Weights of a small mixture-of-experts language model, trained from scratch on English Wikipedia: 8 picks a token, 315M tokens.
Below are experts of layer 3 (counted from 0) of a mixture-of-experts language model. Rows are named gate (a neuron's input weights, with its number), up (a neuron's input weights, with its number) and show model dimensions 0-255. Each number is 500 + 40 x the weight over its row's rms, rounded and kept within 0 to 999. Numbers have three digits each.
Before each expert's rows: a language model's description of what the expert responds to; "gets" lists some tokens that make up at least twice as much of what it gets as of all text. This comes from a sample of Wikipedia text that the model never trained on. Tokens count by the router's weight.

# expert 54
It responds to: Closing parentheses, quotes and braces ending phrases, plus word-final suffixes like ation, ity, ington, ley, ium in names and terms.
gets: ")", "\"", "i", "ia", "ing", "ation"
gate0:486447569540500552481538532535469524437580438569527520446460510467490466478508507476552484476485436464494485499506554500590519458475445433564498451504499452489494499474429523463486415465505503563483467455498514508508510519528499531555525563533545486550518445511558510470484439444505529573525459517522578497455521512518461461547490495543520531516469434510509505403514459488478501506523503471442579546473522424430521501418405567522502465537494518474465493558492484477499476485557493557473527515541481406466443515511536527419506496489462482527486530549542497471529528456530447519488453539510461501570453456497558499507541509514539533532429538416499524488521580492485551527556575499457472563514471470466516478431562532521477535566427584413563553502519482522479573543499492
up0:491522528522577516493512512494418428547496467492476519553400513508496529540514486533433425487523388472501482516552581443478500492532458493507496537543531455486498509503505519482547445448543458500508523472468478526554544522500501482527462583488483586491526486579511603528517533535580440489525489481490455515470561483517530532499491569496528464558466520478480482562480504473451494497516541455549486457477453558489444484563434454518481530511504448463501519456582521424475528510451509590463464464512476462561488463458478529511507463506538516539522513460449547425439481515504457509440509511443486491511635481563433517487454413538442515526438517552504477529603497472551498523481458464502593472525504456495506426522460484478506590459535515476526470476529507545548515549467495

# expert 32
It responds to: Leading digits in table numbers and years, plus word-internal pieces like ic, iv, in in rhythmic, ridicule, positivism, routinely.
gets: "1", "ic", "2", "i", "in", "0"
gate2:512449436457474498489469517459480596537503516579512554488477520402441520523436477513518496515445468434563470499513473474498567483544509528533492543503507417484467481497501485561523498460485510473488475520448561588489499540475451435466476504500548501545501511529479544479524420496499442517398474525451528508536521455517463488464500477512524536510461462562549520602455560462524574521445581512538503518509475519556454446449515497500497550496576500508522473480521459488496477438505504472456533437534487535497525501510548480452534517469535508530513596491370522485619474464418471547515507522521519510497547369539510500584553498553438509472479503530531523503477458521531542553452558575466529465489540460462436485465475470479507482566500525485556560531489478533495549542515487
up2:471452484508489447534475505502457508546540507542444404481492473527443503471563450513477491529550516454518571476468567564460446533499469539413529492494507521529440562527586488446471565460480498448478515451417493493509501502470487529496463491486518434491553502543531470392434567487513493502478496575499460531523541590514459527552493457479428488480437490481496525514490455581469518537540479574513447493510485509419586500463511603538486457528311483518531529479543514534539493501458502458469498507541486476418474478475531534507493514545535611540533437522491555504477453522518490525551524503538546516463449510493467484526517514464513537512553476461566445506482483500530469466528431492537519542522447509499461536446528532487557440514539513498519433435473489482480504503489469

# expert 27
It responds to: The word piece right after a capital S or s, in Indian film names and in words like Seven and Six, such as as in Sasural.
gets: "2", "as", " S", "5", "ur", " s"
gate0:593415548444514511494484481529476466517522512557480509524508486526518511492567468406568483491495557413488505512487512515562502509527478457445442421455411477516481537501478472497434471415471506496530489489458560446466492490535470541503578504560534434524442506522516488506417549534483540552531436526509493490508502537465531521502531473531500493491507430452492497456548507550528477471506515472502554498525463434481458465460465503492524429539487498542447402555465553512457500478512533501508617417550573429478504473517524483483473496460455547529540458522506523354533427436480480504508525512425501509474527505469508432496530531480539492523456472500469531464528538496473482492516531411538535430508524474522458402521561482540492472592473501470575525513526412491506529510493458
up0:553465535431503530537493463482411452548436490574534476510495545493443519483498502467531433507472470361476481483483474548494566544478465429503422462505510486505483490511477402523464448518476484537509467485434510489485508549519520569449568489523525417457481491524527494452508540542428472507482547536521487555490565442495462530521469482569502543489535530504478441512550489521516466467463536496541544448443463476494487465513493444473464472504477485496416469546492524526424501536505612440462543514530495433477503480522472547517499485408451533470525455475469504425566478488466417470481527505385538492495532536541431493511494523484455535543488525513463452470558542475487505544411433435566581477534514507469517456559533475541505508517507460545486560523557451499561474542497512

# expert 20
It responds to: Pieces inside scientific or uncommon words such as ventricular, dissipation, suppository, plus decimal points, degree signs and digits in coordinates and tables.
gets: ".", " |", "0", "os", ":", "o"
gate0:504533581453466520496476463477419554505546497522494564514507531503461475488582497413444456488467582480520467466535550470567469498501461432505453441495454501455510486480440451510462484438492528540511492496440493451515506523495509545524578534605532434503524444545591514478446488512483567476477428492502496525498510493546533482518541484537470474556534534420458529469589469512477557495464534414508580484400536466499457515435445531421470400563529515480480471509500512498512419465539521509528518494524560480476470478529455523519480479511469532506437505453506519433488501413564484546526471550483474481548515518530523506516500465516531545543471539396517575462497501440514532519473497457546486428549540495543473450528507553562464541521502503466538554542565448481483566467488496
up0:448462519425438580504505519499428524562475534591505526464470574528445536406487486464490522506513501455504485480506534486482546519515516498532476472540541440491493457454422448529487462455509467553515481468452526454470558491467519476516509513508599483482474443599523563409461474443540526515478527514516446540445559486530458590461527515495532560499455487480503434504541462505462428423516540410487533488490446499479512443446434506462449467510520512466460469464538531472479486506509487479483507500530473461523501438482458562430579463470447535507519500483451527487507467503515477513448509489497485570526535495436454475571446461521505466497533554485528445457595518480560472499455455476592566424512501466440524476548526537461453542548451522510502543446505477449510565586488485

# expert 56
It responds to: Pieces like or, ar, ur, al right after a first capital or consonant in names, such as S-or-en, Sor-ø, Sar-acens, Ar-am.
gets: "ar", "or", "en", "ur", "r", "."
gate0:518503497515494480509487512520457498500569491530439480493511500457511479485533514479513449443512538469528538529549559504499469513524388428485454461483484424556493559505450486471495450519485503495558498507517525504492534515481510510501557498491574465528418521556608483530431504502554539566513445499486453535527527508491499479481569533475497473433497422427518444457606502550444477480525493464513551449468502455419540458523447500431512503575465550547417485493474637425475468488507516517496541468468580474487392562543493495493510562504490581488549487498511521467553465464544426533481531489449500491484509499536632460527543508520490457523436541457488512539505524514466544519476490487529450456491546480447476449450461494550467566556470490493583506484452456511461520520473485
up0:496494515478506532487547499525446426502516476547513459487536510473441551436573526501455489516471445447510440480518508547479523513537458419506424444496568473504473560469434476511530427547471452535520463462516516502506512517503509519484505556445498538484486530498573484501469475523523500468538513546484502576551512488480527508522542535484519520429473534458463431470495489503452451507478516510476546432409467523486545393575512476444470460493526509516402452460504537417439487501480507468499527474438570484482493450485475496464547565496491566493462523506470589486505504554534461535455485554500515523510566554432504521478512450492517551586498507462443481497485580482520590454444413467596504419479545494443470465506459442515527591481510477546475508511565419531488521524510598

# expert 17
It responds to: Pipe or semicolon separators between numeric cells inside table rows, such as score lines and stat tables, like 0 | 0 | 2 or 1; 0; 0.
gets: " | ", "; ", ") | ", " |", "| ", "a | "
gate0:534550500449505525532461445470472550499489474501470515546482496504459478476504498489484507482491491530522509544547558486551504458541436414468487450461424487506532493530480466498488516473527483484481543519438521495507515511530503492509494557550516492530483502525550458447446507471545537546531441503462449486512512471495584422550494510486425452500531446447485548468618523566497518485480587430447583520449525488436464490481449506504474435572546511473476465516507476451539462465548508539508555460551566461493449537526493473553496470457463507518511476498543444483497467464551524542508475499457445509568550526567548554441516524595528483521412566491494510558518512459479542415476506449475475435537471526467479442435518525534505530568453497392610604518545461501456559485440536
up0:535529526442499472510521526539478411527496519509531524440505534482415492424470460516467441531498463434489447469525394524525520483527553447542469427527557485507533519516531494500466447532488455536456509488514539485494564462528474483490544545478523486509491403537502538445516382604480507547557560546557514549480552466445507485456495516575473540482464537486491438506499500492436505543523463493493518473471477562548441474524475494495476503469488528479465499456522537443461457542541528503531515548522487500485477429483519525486562509457432516527482509484400549516450503502468478557445482488427480537494545505511462542555446475528475516553610515518404501463556484483547504464492409467593556527564541488505572424521459507509455471439502529519487496520526522579524458501439572

# expert 63
It responds to: Vowel-based syllable pieces in the middle of longer words, often after c, such as u in fluctuating, ro in Citroën, atal in Catalog.
gets: "u", "ro", "ic", "o", "on", "al"
gate0:515418531519484535523472518514427495506570518577555486430489504455438454472563491449494448479490533492518504501566529501547486473562528438485511477521482499464505472507393572497516481474508519511472524454488527540467514528526503544533462553489526445522523480642562496550508466486483534523534478489491494511552563502528473469515536467525511465480507434450557488518553463491504462452454573474476569509493481450501503531452493561496588461557523532497439429508503474484484490530523498551460543505549575434472488480498524463429506480489440527582506575499561461447478462395498490547468553507478466524540424557573571483478540518529487522593540565458430499457540514413517578486535530477538495485546527499545507462511533485514525487582450541518562541498543445449506514543508454
up0:419458510468526508558505494449425506545545512612543515487469507437462528463493475568443438496507458555466485450504455479572518537454450440519571509509548414517465506531468571529477459485542463544595526463426582467517507513532512504470430558474564512473554492580562533473447477502498526479553565571530469539536513441496415549446563520570469512503497520514493474463515505493442503483450526527510497473490487507490515516540523541500524420505505455479449488472489376481517538528449481531517507513497520471553540487508470487507501487453457592474532487458519524482552448540506462517535459530481501492549512586505496553533499511473429549573573512479474442503554517459548494566461494483557554519505493427450546442505443447541495568535501450510504527447510499505552505501457468

# expert 44
It responds to: Endings like al, ic, ion completing words such as papal, Clinic, calendar, and institution nouns like County, College, Church, District.
gets: "al", "ic", "on", "in", ")", "or"
gate0:572457584503498536494485521494473542510551407580526509503456464468423462517529567438545434410523513525491506514500586446543480452557490468491461483491470484493524539526514463443481482428476486459481494510504530508445520550468469543571535537595531398550449454565535516540507564481511536529504433485487493500456569537516427508495509517513460527459534445447528521432551394501500542484473480486481556537500507462491467499467431525496525462516503531524429464508487530455519547488561480537505476530574487505457483484539481355513492545494473497511528479493461487456494474478545465605558521529480479439516481546469554497481464515537527484473486506456470535534553499492428563479510548493486512498520480501552461470442603526474442478548483539472559536501527502494474578525447433
up0:511534465525485565410467502522465449568512476564524499487512500491484613439458485497493472568493430481513455516483471488507533483500461481510486494480586485510477465511513527506508394514512455578514485384430515543503517436506506558532517560480494504495499556515480580469483487495516491476472517456550460548458545506479556528497552542533487482524458477487434493512488524502488443516547559461515502494441475460517485519541459452378467531480568475477424476414462534437487486426510516550577523498474488521506460451497509535514551474485438489457465474513517515455507499519533462505400514540443480533492545539491506562509501442531479492526467532474513472457620538499614508485548406559582581520526520492499484463554506528479486579434495524515558487540501514503508527505446575